From a checkpoint of a small mixture-of-experts model trained on Wikipedia.
Size: width 192, vocabulary 32000.
Experts: 96 experts in each of 8 layers, 224 squared ReLU neurons an expert, 2 picks a token, a sigmoid router, a shared expert of 256 neurons.
Training: a variant of Adam for the experts, 918M tokens, 7000 steps.
Below are experts of layer 4 (counted from 0) of a mixture-of-experts language model. Rows are named router (the router's row for the expert), up (a neuron's input weights, with its number) and show model dimensions 0-191. Each number is 500 + 25 x the weight over its row's rms, rounded and kept within 0 to 999. Numbers have three digits each.
After each expert's rows: a language model's description of what the expert responds to. This comes from a sample of Wikipedia text that the model never trained on.

# expert 21
router:479501535510484507481509500500485507515530488514531508508492461546479558523528497487462531516476494494485537506494509528480495492488537473520462501530489503513506563535536494522506511479511467506512460488499469486507504558507476537535574539509504480470534484529478480512537506495476470448527484523472472500501481493477482509536535514507514494550502516522490533499473453461503458488483480498531519485463515532469437511493504491476499533477496483485479501519473501494492501484476463492525458535523520499506525527541538506503507468542503483529511504539542494512501541489553451506
up0:454503461502478529483478519520475529499438522437498481519509494486467518515505446463472508537499526480511520515521511551483535518470496530507489544484498524440504460487498443498526495505518488494485517498539473495488503482484495528509531450522528510540504527498522491511541542470494516477574537520505477478434456433516498511497487480516523458505493514522528512501526511471491494487514507485490508524490547507501536512494506492521501527538509485486501519514469453546483493514458518497515494482494499520500463537519478485481479503453496482505475481497489475516521496476517469476
up1:517461497498506504490484541492508502501522475519521474540522470504502515509508504478475504561553517529523489480512475492516521498481491497489502486497503511524484484478489504534512523541465492538530479498522494505518508516463477499520499573522505507572490507511529498504516547464453513465519517486495482493467507532534526462469494516496503542501483467513461506491498514512519495510497505533526460510513489423539529447507478487508518561528509526485508513491476524486452503469459465492516493528446535542462496459524486535470515509552499483494500499527524466495506487501536459508
up2:446535514537491488499512540485528459473493507494522511503543485533500462464539499514491456520527528492490526538490507533494519507514502509509462517479474511510485471522507494509504484477504490502499484479462497500452509493499459486502467491508475483498489473550552458508565482516540549509515525512507499483494540460498501492472513428566513509513512489522515510474449496528456512483472520532475533485512508506468449516529459493480442483530476506516501534512544479502484485517477528477526539520511509490514508463514504464477508479453468470514508473456507500480509511516501497488
up3:486493511519486520533510501504475497498491468526507502500503471529474476494489450561491547533529496523507523517470517502509465486493530525547479480524464465555489485526540481521514517508475530525512541461536485449512528486456494529485494504482505475563534515451505473514466487465501458514454490482517495465434480478481482503480467541491503517490498501489455455492509521510532505525494478504549505519506515534503543497466526516474498524508471497485491459460530524492522485478527471524497507516538497489497521468467471483486529507502477524505486531533468504487497523478503540463
Date ranges, coordinates. Year-range pieces like –18 and –19 in lifespans, degree coordinates, closing parentheses, and nouns like model, image, stage.

# expert 37
router:479505543480468540491519483497503496510510454498548477498491480520495558532535465483476540525465516506498542516502520544484524482485522456504480526523480466510501541549532504517503526488506452512509462478507500469459510557483473545529564509517503506484507464542483533496553510497502473472509487474484489508459467502504468526529513504492501502551514524512471502518494488488502454517514464499486506485498507516475445523511524467477527542468486469511455506499483525494485500466507475496524482519503542518511517530519507507507489507551504514541516476521532464519513520485542462506
up0:477498462504477516480487501538537526501432514425503458534507521489468504516501497474514511500469483526512515511524507532475502486505495519494488546516485510454496464485491440512486483491490472514474509470511516497480513491512511513523523501507513529540480513508502497537539508463496503486530576521488447528479461438525497478518489487524505485469473505500503514465563489468513493482529506499509505534512532488487489513506519492490464560484498503496524536488462458563491471529520507523542493496519499508490448541503494485467462512461512471490557468503500486512492499490530493509
up1:532488505499511488494494544516514519485548491524536500523501463504511503504514522465504507538524545524525474488498489474499498492490504458502489499493483566511481472514505510525462526508481477546536486486524484508516506494465495466478493579524534527540493511503501487461515537458475561495498494456498511523468498518536504468493509546489531495508510487519467523460526519491519507513485489499496454514486482448530554479502489488516523562512487536497513470509530526470501526465471489502532511500435493546490487448484482545463525521530519517477499504521493476493483491511518458477
up2:455515530553513483506460545512512485496485528481520510500516475536511496485538506479472461514507532485509530533508533484487526507533481496496488520483479524511473481503504451489488522490516465507489487471480523511464487502455455490504455485489497500530471479566515483462544482548540546488515493490520518482513516458504507524479525451550492490486475474504481493514451463514514517518471519512501520477517468521455451525515487467498458506505478509547495538489545486523472511514512516494491526503509539495485499465513518467456534511453483450536509492466494472527501501524528481476
up3:486493514496517516585512489495502485486502487509479511513497444532482475486503483529496508525509512511519492517461500516501483478478528527569473472512492470541478462481533474512512552523499508522467516493552509444488520462454511495504482509480512497516553480502526447502493483472494458523446501472507476468467452490487489493520481538479520513471469482485470431529501501497555508501481497501516491507543507492525519552466498530470498517519476513475469481463544523526508479512503495503469498504522511492518527487493473476493521528468486541503507531521488500461525519467471519488
Countable nouns before plurals. Concrete or technical nouns, often right before a plural -s or after numbers, such as bedrooms, consonants, noun classes, video games, innings.

# expert 57
router:481489540479490533532492509531498498494539470460517496516499452506495531525529452479485520538477512496511521532515502514501510500501532445517511511515494484517489536511518496517486544475485467509505471503514494460485531547456495534516558512494498492481513453536502507521558502501467496492516487521481465500475504484492470554498556518509536481529489518528469507529447510489488464488511461527481546478473517502494446505488530490490541517475500503507471499509477521492472503453492465478527462544503527526522510523530530533501503535555483502547524519483517502487490534497538461501
up0:477511492490444496511491435483474521504478485462477518508469488495480505502509525470469526513516509512506498463512464529517509462516509518516456525502475509459471467477480472521487507513498477495468526475548515493510514503515483535492529479529532489561477529466491511537546527453488502471545537557502461484457495461487507520535463496517541513496493458525526531511530498535500507480502498514485524508532514454507488531519496507493494510493508493476505543499472461558460511499526518495524498519547482524504459518519500517480499485489473436509498481492511489513543514437492524504
up1:506473508484502477517478502502502480504563485491524465518518491476484521495545474489473473552519540505506497502501496473506491474498544472515518451495481538514487445528510506522511522522508474539521528513504465508493516515496489492489499550514502493538514510529517480473532499462497533464508481446491536490491490501538500451476493508525520520525478477499463515471483517471516483496494497525539487518495503477525510471471466518510514577523501545508504474519503499461448535501470469516533493502438519534478459449487483556478534529534525546476501491501523491482499515497544463509
up2:465482529538490501510509543531528492518489506504485509472499489510490492501486522495464451536510550499492497516480505505505527499522468504486467520476508543504507493512500487488489500463528489518486486501458523475469463523469477499507470479469465479500460441518542476492545483543530512469536543517533505479524557467480476528466538429492473510484478462524527505501456471512479519501437522503444528486510526488473472539513463487533492501513462510523502547526517469515473495506514497504478529524548521506470489482514516470489508508468532481476518483480479489509472509539512499483
up3:494476524516494530520500494501502491507521499508487518518518454515498485501534465532517564525518462509513539523463494508498459492501513513558481483522487489548475490515509486497536500536496498513507528503530504442512537499459480501495496503512522487504523524479522481494463504461488474494470531486506469481498481481467454509488489557496512477463503474510458454532525492537497488504472508532549492532526521512539517503452506525487512551510475528466487504430521491508487492517467474511460490460498508519506517494472468492478533531447478553507504505537480530446519495492476533462
Titles and credits. The after Order of, colons after Directed by or Genus, and role words like Minister, producer, Secretary, Nominated.

# expert 61
router:484503488486489492478487495514481488503522466496545482478463472507498536552533471500501517500458501503459514522521500519478494531500523461527519482492511490527511525553499513486527544471495445511482462503485478469481490541469488538539569522519507473465498481521494494506502518523496467471514479515459488513458499493461500512527528524469526498544503553497467492514477480516467454481527463489503533474498484498462474492479552488480488548476517448494484537513497496483472498456479479503498473523483515519476499511525535516486507487559527487561507503528509502524500544502535471523
up0:483530486478491513493468480554494550507483475483514493532494533507482531514511476454497537541532485512510514508515500530505502484493467523484512527482515501468482464494464438515476508466497503480478536475530494504476505468472521526460530483508541512534504534493519461533521525466479516492545522506519470473440510442499522525522475506523547457502485454508507541501557512480480508458473496485472494516502545464484539502482535464531439517505514497476499527460499458536474499497499483509527472502489495512513498543508486467480476506478504480505525477537494503489495494470495497463
up1:536485498476518489503480515478564522468535495512543482542524470502499542516501491470484499525520528526526507507523504463490505510475475489473520477469513520484512490511506535534520485525470496534507476503495482502488507494508494493516504578555506494558523501502499495467526527461463573500514488474502487512469495515546536466465484489491534513520496444520463488485532480495536504501495495497503480535492470425538493476507475493492507567505494498466490482499506514490493513445461493505490483524463495512503483479474484522491497510549508521501503529534500498505490524514556438492
up2:447531534513506503506487535489507466470492512505463512495513498525494491487521486493492453548560550489503495553498496498522525494510482500543459524451477521507466488511471494518511509451507473503508499498445492476464507510513473499503470501493524511498461458552537460465519459506508546496506536479532528496495570491536510521464515476537524503494476446520499505500469491518461522508513497523467535462521498489486440523520473459507449461512490512501502534511540518496462499527482522494508517508511486482506520446505535499490516520456468503504500503477495503526481492508488479523
up3:473477549501506512510508507463467487483530486506514527517513466546505482497530466570466523534548513538507510489491511484452484495501521509498470498512491542529491540503528464514515522507476467514529510503516536457500502464464507468512518526480498519513522545442503476492448496431497484473474509487522504468477478477505491503486457528500527478481454511509475454510496524514514501482479501487531541537496522525481507521459506535492494531515453558469491471456538497518478509510486481535456495504520491510495536503482496490517497533516476532517528503544479502462524500484466516500
Years and section ends. Years in biography headers, such as American politician (1913–1998); line breaks after == headings ==; sentence-ending periods after US place names.

# expert 17
router:484479560484478515499524501482517504523548473487555478526500461507515553527521469483500541531492479494493550535509509523486516502491541453510489501478478471501507529544540474511471538499496466520524450490470483488496525555505482539538563525524478496482519456544503518492554498488508472487506512494468497486451482491477489507539536522491534506544489522517477525508484517467469473514520470506503508501483528534488461519494485489516527507452495512511502496529454527491480494489495484488511511522491525525489513531561519534481506522561518487538511473502527495504502504504520476505
up3:513465527501516522531529509492495487478520487522520530504512453507459473487508461514490551516540498494505526498476500496469494489489556483531495498519478500554519492491535445543534516544512491500490520488515523475523537472479498505492484508507538454543507529467502458472491520469506496531514487463521502462491487454479453519481465518533525502482517524469520446509496505515504457505506508516522484521490519536525555528465520520472533519542454495423478480457546479513489487489509479518472477489523490498491524506498487475492521526480498531507472497532519485494524515479473548484
up4:509451521450513521528499512496512511465515511483509514492466514500470489504532502537524490518429501514518515486517465511514462513516503525514496525482505503508487498493477498490552505446522510505575492512536489473534549516484468505503478485503485457500437513526490443501496508463531546496482508479526509506529534528508492480439501514510527533480468482491464521486438519542534520469481515507500523477501516480495515500552522484504507523519514508511526513545527504498523479444468482483521475468455504510509535488500485501466503492532532562480509521518508496484516479453491493489
up5:552499484478532485516541509515517488505479458556448482528481488474471457506480495533544458507531517522513476505507539509488527459492519476492502512507483506562513517486494558509495478481519530522490500466506510519483499516509527492442532488535508501490533448504500496484500496533505511521496471508510542518482451507466464526467475509479499513483463540508464506489483516512474485537485495534480554512470460521530505482535463438525534504510522539444507475506481532490541496510507513469545470483481499526485519506524516484495529488470473516499494509488498533504471507506479454509
up6:527513534525511507504519525537477475496485539492498502505517527505542516478486552541493467495519483508494540481506522486505507494473527456468482477535483460480499522499463507524531490438504489501481526488462518464524474472485523507539511500494478491556520487463483531492497501470482532462489555479524500489536453523482510547539485497463497520481490514506513533483522456470472437517471481470504503523500502461503490470503504511509521521535542466454492484479456477488521501542503487476497544496539502452492480516503492539452468491518492498528528499501516499492552507545501502471
Relative pronouns and scores. Relative pronouns that, which, who opening clauses, plus match scores in sports tables such as 1–0, 2–1, 3–0.

# expert 50
router:480507548507458463517512507495488516517516495474523449496478471520489511529561497467500537498492490473501548534527499516507493493471503478512496497492498472512514523565543520503497500482506470530508433504471541507510488509496516498510551533519474494505516484523509478478542476502481474508505493501469509465483499508468489524534544513513521511535519549522474526506475467497459470532483477529471472490502525468472462536469501485478537517455515459498441502501467545481481510468497481463468443536511510517504519500510533497498506514525510532543526472490506515463496540508502458522
up1:515473512472555503498455513475515501521548473552521523531532492508477505502505518498520513532526535542541505491515483480563490518492485481502535464456491572495496491489524528546496489492495467550509480482519489519495516533488475514472469543566529512534502511519565501462504493453474540484489499470493498516491517524508540504471493497455515517512527472499451498497524515544513501504507501508526488502486476454534511495514472500460534520512476514494511465501502512497474505490466486484512495529436506513484493464502501535467528504496506492502474521500505479536482471545509474472
up2:491504503503488520497496544520507448486495543491480540493531491508489486498509498482496438524490538478494527530484529519507510495504482548527502541483492518518470481502535468480486477450494463523527504525470485520436483491480479513502477501480508473504481475543556466491553461507535533477563521480511507474486544475526509529460501468510524522515505441520504516508447496518474508506485499513453513493519512498456452496516448491480473487530487491545528549492531509483509491522504521491494511517489533494500499455493510455469527504435479488480515496460480503481505497486499489512
up3:511491525513473530574504495474502476507519476539535499506498473520491478495496483517467533502532481510511521498444513508500506503501554464539489491486492517534523466484536516506517504514485510519497532458523530432519526476479481512509490484490528524531516480458522488494505481448523482510483521503520492469469448467487443471495482498479509481477477498503485450508494511535504483486481507522509566493513501503494561534460490511482513546512453520478460487453522500511495485520498510539469461486529497505494526505485472475493523529481532566502529528508516492459510498495478544480
up4:498467484437495528533508503478462515448503477481486520499446463495477508519563511505490507500475494499525523477534443506538437526527463508484519497509499499512451514517470493514528512460507503504558491518506503478490505510509447517523469520535515489497444530521501473487494460470501555498497491497522485518501486525503493487462505474517542522512477510516461520465461515523497475476475519503503541472483513481498516492520521510512509470504530515505516527500504497531503489446505479509508483471448510481515553507498511490503448490520520586516521498506461505491515461519506527512
Coordinates, infobox data fields. Digits in coordinate strings, election table labels like Turnout and Total, taxonomy fields, UTC, Length, and table separators.

# expert 54
router:481517549483460529498500490511501517484548464488545510480478500498501552537515446489463510532489503488489529494509485529512503519499520482542488499492476483491527549535552504482524499490512469539477476492520495470505500538475495537562552504519500505467512484495505517518560497500476493471516495483480443475459488509487511528508543518492516512544505532492500520515491456521478461503509457504457496469504520522463472547495520486504528508498470478478488516509462493483481501459507470452497469551504524534523515540543512514483488483555523500553513485501520515474487532495494491485
up1:490486523496529507474485525483561519505564484533516485530508498504510519534473521517490495538511520517526490520528494478539512489458517504504521476517491549514499497502505525487478496536493479536521478477531480513504528531474462477508491554540533506544495486515517491513505507455458521457489517453519472515477480529513504473459525485519556530513495445498484506467523518503477488496474512522499457504515497459504487465506494480484520523526500562468482465498469492469478483486468471471469456524433523525488480436503506528493530503530513470496504528511536492483511484515509467477
up2:461503540551515458484490524504512479488514490488511520516546460516500495471511491490483473541529563499502502517508555514498527512511501491494509539510493515523468470488496514481500487512525485491483490457438508488446491489500454493527470507523482499554470457559533512471552470531511551518527517498517521476498546499475504534454519494557504473470491470504483510491449480533489530467499504516479525509504521547479460505518485483517479474501470476493505526495543532507498505523511495527514523510480507522484515467479505461485486491433472481490485484484462518481472507514511474512
up3:494481561517490517491499474495480510487525509540480525517517452500506487510504470552506512505500453503525522547479494502503486487482535508551472499550485496541497472468507469498496495501517514542489546475516517448488514485466506506494486481454513480535527522490504488449492500467509487531473529472510489481443453478495489515475464525481528493463496487515474464502505529531522482503484499522527516528526532479531550522492504509477506490533464536452472468457549501494489539471488505512493463489525490528536553477462485473487523549477485549498517504522485507483515496495486540482
up4:502500503458500514521524498493457506421526505477485527487415520499497501525558484539480521482464483513501513501519446495506453519498482512488507516509498488497456514539471497512502525468502514480562496510504475493539533526501475458504465491498505504547468537519490463495484468462490487528483515494498504480518525529490514485443520496548516534508463499506482484456470488519522484445485525502485530479490494470499499470520561497538527486477521535537500499538497484491493484459463469491516498475488510478514539509522501491514480499509536559472541512486491478486505490513497505512
Career time spans. The, of and for after spent, served, during or throughout in sports careers, as in "spent the 2011 season", "end of March".

# expert 51
router:464507524489476492481501483496495535532511471437556496516496451488496507519550458495459530537502500486511537523494499524508491518494508496543479503535480462495485513535542512513497524476506481540480433506490497493494492515481466543532549506492472508460525485511497492525527511493481496477510470498461482511448497514515483526515517519485536497539500498534475515512490474483474483517540439506512539501463503498503453532496518512506542537480513447498495508510461491503499488479521469488508489502488515527554524536540547509486498502571510516518511489510526483525499500458539461518
up4:510472503439458498525505510488518497472498502484480540496491496503487476504569489506528522510436485480494504503524452519506425473519510523508488492469505492513482494503456494511529517478511518499553486532484485474524547539486477494477475511503538481530439537530506449505475491490517525500476501459511513535494504481514494481479503484541534510505452476529491488513454508503483479470472495525482510506511517481530500490508546474517506505507504531513524493523492479513520480461464462493510492507444507486519556514508498480473485512563549567490522513505479495499497486522534509545
up5:533500494494546494482509476534505487501478498583489453557481508444515504515458497520492511485517524528520479471526536518492528462494477483514516504516493501538499527502479565547501495470519508493473467463487492538513506497506523525451509505508472532488560469489475542471472482513501494521520489487506534543519480551505454515454467498492490503485502501522476524488487503512482522515493492533509546520429470460475478478516510434518521479511509516484484484500457517541523485500524498497535461489488501490507477493494505476514500503460504527495503521503493527484484550494470479508
up6:482534495503521533486535522524476477495470517527513511511530531509503509475515547527493473505471498464487575509488528511472481511495482501460496483513485463515503511516453519514523505440506464476486519475468499505514498451542521499511513493469500487516531501468495527506527493470510545489468570440508511503517489493482530546517462501462503531495458493495510539493509467475492494514482505475506513520474499473506493468467528479462496504554523467469495498504494463493518514536500483485503520511519494472521480523511445570460461527486501476546543489474505509511511468547511507484
up7:500525521507521476439520539509525481485502526519528528509486526507507503463469464517490521472532463500524507497507510508487506540506494529497527481451443502469504474524521443460512477509506480507476489490533480532472498510501504485481512527535530503512502478510504466477497486485551513494533488579524490480460525458480469548511496514557509511546500481500499502486512467480503478521443487524507522548488504488480493526526504465471526449439472496533525464535519499498537508517491516524475491547484515546499506459505505493450492472536483535514482483514507500522499489490514502481
Line breaks, infobox fields. Line breaks ending infobox and list lines, taxonomy fields (Phylum, Domain, Born), coordinate minutes, Chr labels, and species-of phrases.

# expert 28
router:465507513497467539491532492494502503508551456484536500499474464521508535501551469481498526543466517480501558524522504524497495494493517434512501493524457488489495525539508495502495510486513463519503463478497471520484506542468477521506556500508480500480535488525515534512531522514510473482512495489470489527472512523472475531529530533504515503551474532526460475515526472488469483481510478515503528477492487512447448523495528492503545516496494497462490496501454507470458477444466494492509481514485534510521518506521526508502489502536508526549484512500541455521482524448536467491
up0:486504474507477488487502502511480539505480511515515505511516502503452528513550495474505523496503484491522516513543520572494499508477464524501489505494513535469480476490496443506450508467497487523453504494554495510459511481502496507497547490514506529537519520476516489537529514452498540486546538514518479465431471453494496496538482491510543499481477549513519531489562501511533477482478517505519506477491518484504487526511514503497464501499479467498483520497491443577491489505510539516581491495480492510515461521506485478460479500487509475483511496529510492505500496481517480451
up1:542497518478511502508481532474522486510562518519490483549497498507519507516526488491515487553517548535528464514535476536501491503467504495510488458472495548493477458507530529518496492525492470540536504479538501478515482517505474456479505531521530492504476479534502532499521536439440521457506500438503494515505460530502500470462502539514513526530501456492469490488526507516545516462486498504503467514513473443533532484504483494538522530495464531469518491511492497485444492491448511480502506507488493530492506473491475517497527491559508519531504471529503488504521478494518476500
up2:456534494500494486449484537509504473498515515465475485494542500513506496495534513507502488560505564476514527513494521522502480494521487552544499502465475537489487489518511455483495515490530469531503505482465507515425508487454456496522454467521478490479469483572546496483543491539499506529511514497513513477493514467509500531480497495534469470495490496521514524511463484505414516493475514497475502498483494538462475518542478474496474466493502487537518530498550524505483509509509475521460522553499529492490485482515526490479514505474483497478519495457509475484487514498475496487
up3:509472544494512505550508495481495494478487459514487491525519447528495477488544480530505526536546492506506504508463514500458491505487505487552490497522484482553509470490480501527501537517473502541509537472521522437500504479450506489487490531506514503507508498495540448513469503469507489537473518513513468445470474454488463510540479524527511491450466502488493459503492522529530483502492508510525517532499536489507530547493518523491508514518435505477484471455505498510491477503486493499440485501505508483507514477472484479512511515451484560496504536535488507463535473471472527475
Becoming and renaming verbs. "as" after verbs of naming or regarding, such as hailed as, restored as, plus verbs of change like became, remained, renamed, and particles like down.

# expert 31
router:474512492489460520518511500500504483517508496503523484505516468525504537519509458488521515544483527519487510523502509537494518504483483457529478498501476477469507531561543505510535533475519443533514458471487462458500490550488476521543564475514504480456504471522472499501548482492494468490489505482461493503464517512485461518515550518485544486538529527546474515528471483509468449496491472486498533476496522505471448523483484471496502502495488465510455505499500526480484480465486484480513498539523536526490512500553514514492501493537538482549500473501526508530481526479521479525
up1:506446519482558487499517522500499510503569477521518493561505479515491503505533501496504514550513539513527479488497496472515500511470510458487537471497488520484499485512524496524512476543508496545537496485518458479521543510479524467506507524542527505519518537501516507470513505459490537492468525482494486525483482538520493480465509518508521490508516503521469484467495530492515483475488483474509464529483461471519511463547478496481510544529513541487523480518492511470454504454490460489524505520428516539486467447472496520497497490560520488498508500509522464536502463533534475483
up2:475516504513525491503495540517489475475483554467489516497518478503498488504532486496491461551472525485491504531517508519535518524519487500524498505474497533481441493518512476475511491473511444490515485500439503499450489495479471499502472518501482482528484457535523473477551481531523532507522536536516531481471563480517505533466542466524519504495490464538527514523462449518470533477491517515493520490507522525465468525518454482529474473501477496510505537505540479507452494501491528492488524519511491490488541451489541490456492487439478473524515482462475497499478483510520487499
up3:488463517506492497526511508482500486521534474516508510506494466522489484486511440512469516514508481506502522506480506483462459477499560505536491480510484469559506482500558480536531536500500523523492558500510496470518514457463493503489472522490505491499528522463499462538456485457494483501473520489498499497489504488464478470527443499494541491464469510499474423546492509512488497489503509488525517512496543526511552538500508503488512522516468512480482493469547496524474551489469486510452473513544512519488536486508477486486499541492481523513525532525485514480502518475466568480
up4:504494520457480526525538497478468532455547495491493532518464482488467482566543506500507491482470476505496518514507455525498464499502488493514506528504518508483480487503495460526505495465526533498539486500506486468554547521514439486517506518508508498521426509522500474487499481447547524510498507449512524497521505493496471462448495498525552548498471489507485518498471516497511459500475516519458555483537518443475513491530509499533511514521531508541489504523507492506481523454483464502523479486458509488504546515523487499470496501539541535510513513519495491478503499488495508523
Mid-phrase function words. Commas, and, with and pipes inside lists and compound phrases in technical or organizational prose, such as primary, secondary; along with; Career, PhD, Engineering.

# expert 26
router:487478514496491523523499465517505506482511456516507437474491456501502545512531491506503504523481491514505514500524485523475508483470515433514491490523490486498477546525539528467513507481502453516495437479465514490504487525488476537519553537494481501508528477528506514501562505492510462516492471504475477508449488477503488515551541501493510480521516533526451515502490477469495463509528476485486517482459522533463476526500489494485533492462503490468500532513484540473474487451482486488516473536501509502510481504556536544536504473506521514563537484524540502508473505501541475488
up0:483525491492477515499474496516483515484454494447487487508474509511478467506557476490513491527513521501513495487542507528519529480468541557494491528519506533454506487493489447498467520483496483511485512482528493520493496497513472520510512484483541478540494512463495486570528529460491490465544558505504466488438485452521513477499502497504508496476486537520520502472555530474506457481517515505474513547481528489489496536512487486450507534499509494469540521506452479528493460558509535531532490470507483511490461530520492509471511486482526442492516499503469474496502505482480482483
up1:496499494493550498546485507494515496504535474504503490521517478490487513497515485496493485550526520529547479479495531514512477501510522459475542481509494509502513458464506494540507508521467485536538492508531469518514514493468517490512490559512487543563495490512506487484504519465494506480488457447524527508508519530519514471449524523481538521507484466497454529495507532512484514513479512510528484495485480442538555470522484523507519545509489527480529457512496498480449507470469473503524502514446496518462469477494477522492505482546534525473519509501505493528506494534559438475
up2:476507511512511510495516565504537465507478491486493531463550474484480505452494507525489474521495529481502514518506500486499551513516490501498504514504503526503490502546510482499502467486558452524506498491477473509443474516496475502514475509499471504487485484528520491481567483540554555516510523476538551463482490488511496529484511474518477467502478475512505516486424478497477526484477521517464540476512522532460479521531445482488487489475479487545522551477529485510456533485485542509515499485519511532485500484494517472482532485438474467525497497472477484505484501515494512516
up3:506495507516530524549536504485472482528522466510491487513493465522519490481482455526489525533522513504504507506472492514513452501508532490542477498513475480559516527484516511525544540526524500515471555494518472480515519470455470465461490496494517511546497529460517451498470519487486482491468500500527459467489454459496472523511462525501528500492477498492489467492526515512492492527511494472553488530508482515500555521462511503503515502503487512459483497444542502480485503500505501517448503529550488510481538511488451496489490530460475528519512534545503505472518541465479514462
Reporting verbs, table numbers. Past participles and speech verbs like appeared, written, stated, saying, plus small digits in sports league and results tables.

# expert 0
router:472507527475472499491501489505506495517539476482535485511477473523481565528545478478485521534484510502511529511504513536470505503484527473526481513515484473503530512542530485513495534480499454525537462480509491486480527544466473525532562522512495482467530462542486521520550498476508460488522488518486475485450494496489486539535513529496516503541499527526490522511470498512469455490515455522482511482477490523471448524517513486501528537478504480506463500512487511515457492470506465492514468524501542534495531520525527512489489506548491503566501485503530483518476519458529457525
up1:526487532497547497531475492493535501506543515528513486515521469488473520514492470518504474537524525536515474506499463506520524495485501486510513489482492546513496478501494538537519526505486473557530508495522477524484540534468479491466494570569512494540513494517507504452488564450476534473513528477509491517484519537548501470477497492512488485513464495525461494498503523509510490477507491544514458510472484451540516481514476487488516573507497535499520510483514484487445497493450491459534501530460515528477496464485488515492493482524534494514507520495532482496473489510524469489
up2:461515513525529498498489556512515441478486529520493511495524476505508491469506481486484451519482546498500511529485530493496527498520482516517506499485490499528456479518515484477473511494519475501500485476427494514452526482464458491523453501491470491516466459550549472472545477550542523495541529487496525486479540462519492515472546465548516482479496493510505517493442483511482534481471519519474540477510495483465454506543454490542471507489496482540506537502545503508504502507485498508513529512494529509484500471498519460499507479450488498502494485456503486538491494511508501484
up3:484475550494502523551536500472495522489526482512519520483480467519492479509536482550493546517562501528488520504495512487504464518513559491534495461523473501539500470486525496525517500521517498520500506489517521475500550470431484494492489473478504513527532530459514492523477498475495493491458546516499496463457456507481472489494444539490506476492497476511482465480501527487508488504470501517526510534513500497514519501465501497469500507512457545490476471445517503510486489519517497516450485482527485511511549515469500486469505578481486569514493493521508469486526520477468503494
up4:512475510473486487545513511510491518455508500496511508488457482498473487515567494517518467506483496523500504534500435503519471511481481473490504508496496502506457487513505501514565514451495517504558477525516490506540558525482472478485486500503509479514449526508481447470503492473509529523517525480525548510503517488523493503447497482543548539496488498519495500477453510511517461479484507493492536520528493467510497515520508490496513557507515524507510510523499463487483484409477456495503498486451521474527543501498515511483486496535541567464526512514476482485508485497510501506
Clause-joining conjunctions. Coordinating words joining clauses or noun phrases mid-sentence, mostly and, plus or, but, while, nor, &, et, and list commas.

# expert 32
router:488507511508459537489484485507510505523511468467525506483493462513515530515532481486518535520484483529512536516529506532503504488475536457513521474500485492482518514504532516501504537480505441529531447494506479479479526551474482536499550512505488490454498444548488503539553514506475464477502515474476472509482513483503459521525551524489538517545512501520470532515485487463501473507516448515503518476499520507464446500505516477476509519487494474509477525527481563490501504458520474492492462508503535510522507501527548512512505501529533479514440478484511508468490523465533461512
up5:504493484465493506503547461557521490499493456606514478511474474457515504482486530501497500498517515511508475493512537521505506453489505482524522486491499547551508523452476539496471511507539528485496493486456513527545514493498538493438509485513496520478527434508478531478504491500510503515465479514498497537501516512532472491489472504469508529515467482510499505509487464499495523497487502550514524514506461526505494477489463432505521502499517527494458476528501488498533526473517498469556485464491509503473518498505519523510523509447475503490494526485525535483472541488485463501
up6:484515500468504522453537560514527483508458528532478522506535509503493497512481521527495488490507465483491563501537537529504508511494535483507494479537490481532504505486464497499517477474520478482509544513477510488521472472511519481513508441494487517538548475476520518480480484470528525454467532459499486517520469542497529559537480505487505513486502508498489540481491467481506482496450470490478498520461487476493465458458510512481485485543542458486509491491465467507452494498514489472526530515554515478515466506503490514477514498496496468535509502443525504501542489518512514446
up7:495468509499525480436510550491523453516497488531497502498452538516500494495500497510474493469513470529555475497516514481502503535482479504478523479483478489459532474516518487457485488503462509456503494490523510539492493543467496499484529526487518509508477495515531485485506471515545505443520504527504520496485563523494511478465507537554491502536488500466499529468501459454525500500438493543461526534513487498504533570546503470477466466488489514527507489545505506504522462486528516523457529489471507475502474466529507493488491493513508538492501477515525507528486526464482487520
up8:499531540504490469478514518533513507501509507462520483503531495506476472514528506513522491556448523517497454497498519452487519517503532490524488516508518535496450520487495494478517492524536514519479551477491496553501513492484455539537497503567504481472516488529485472506505529521475533497491473470487511479502502427525495517503484503437489487490536496469528521497521544489510540487513473500437526482508500504496507500523538509492506486498485501533514550504508489491528482437504513531525485483490483548513481506452486453492496491466545507508443499512464500473560499494519481479
Articles in sports text. Articles the, a, an after prepositions, mostly in college sports and coaching biographies, plus coach, coordinator, award words.

# expert 41
router:476502535475475537491491495508526513492539461488540489505480450526484535534530481471477553509493507518505533508504500534510500520508532465524493499505483491501517533550531496493504522511505455531507457490503495471472512550474475530547578507527493480489513454543492512511556496484488451484516495510474476495466482494493480522521527526489530489544501530517491508512482483482465452506545456531492503473476506522464440518501509484478531528484510482502464521510476529492464506483511460479503476531498549523508519517528538495490508508541489504548509495509525499509476518483539469520
up1:494499498475538516546481517507521503477546492512534513538543464484491506534518506477483513548506540527524480484512489484528488508497523474469555466478506555516484474474529499526508487514492472554514503488546500484494512472482497491505511526568528534570511523509494535478502535441484535488454498480506531490474483538521509490446490524501520506496472495494468500490520516511481486475495491515533457513501463449550497464483496489499529560500501510462481453482524493504475507475483471487500530494471517557497498486505490513496522474542522502489476502502498469494499476530533473502
up2:449525513517504473500498534487521480490482513465504499494525445505483482454524491503463485542502558487491495516504510523511539540548520513527506512477480515507462463483516466505487456455496468507518505478477521491467491498460461497492459495516493515514491486542537506484520458524513525494518528487516535483507532468504501506460528479522517499488504496548497507493448493526491486464481531491486550484496490561484435517535451473543476498501487470535499557503565503508505513504508480511520510518503503518488487437511504461488517466477500476495505488451471512520478477519512495484
up3:511490516522493504541540510480510511516511474496527513514509426510465473488517483526490560506514489512514523507490513509487487511502526512539483489536476511573507515512506473531522513501502501506521511470530516465504536456468483521472482490500507494472517517461517470506481507468482498494497480473490473495479467449502487471482443532484546478467494515487476451522493502504505475472485521502531522510519521516498556527476490506465525552527473522471465478471515501508497508493516494524445506513533509505494535469478482486516508542466487561538504526529498498418501519501466554484
up4:489479506469519501525496520499499516446531459491503519512481489514480498535571484507515467495490486520503526505497416497535478537490493514483525508501501509497468491504483482499538521455524513493525484533503479481530556497499470504491455517524524489554446532519486429478457480440521550531461524479525518521502522494523497489447505514543543531495478513513473525472467506517526495486460515492462541517508510475518474497554536494507514486500494523506522508516512511491495503474482474497509493479462523502529558494500497488481489503536523545488515517507497486460497488476501489505
Row starts and the. Pipes opening table rows, list dashes after line breaks, years in dates, and the after in or of, like whole, entire, century.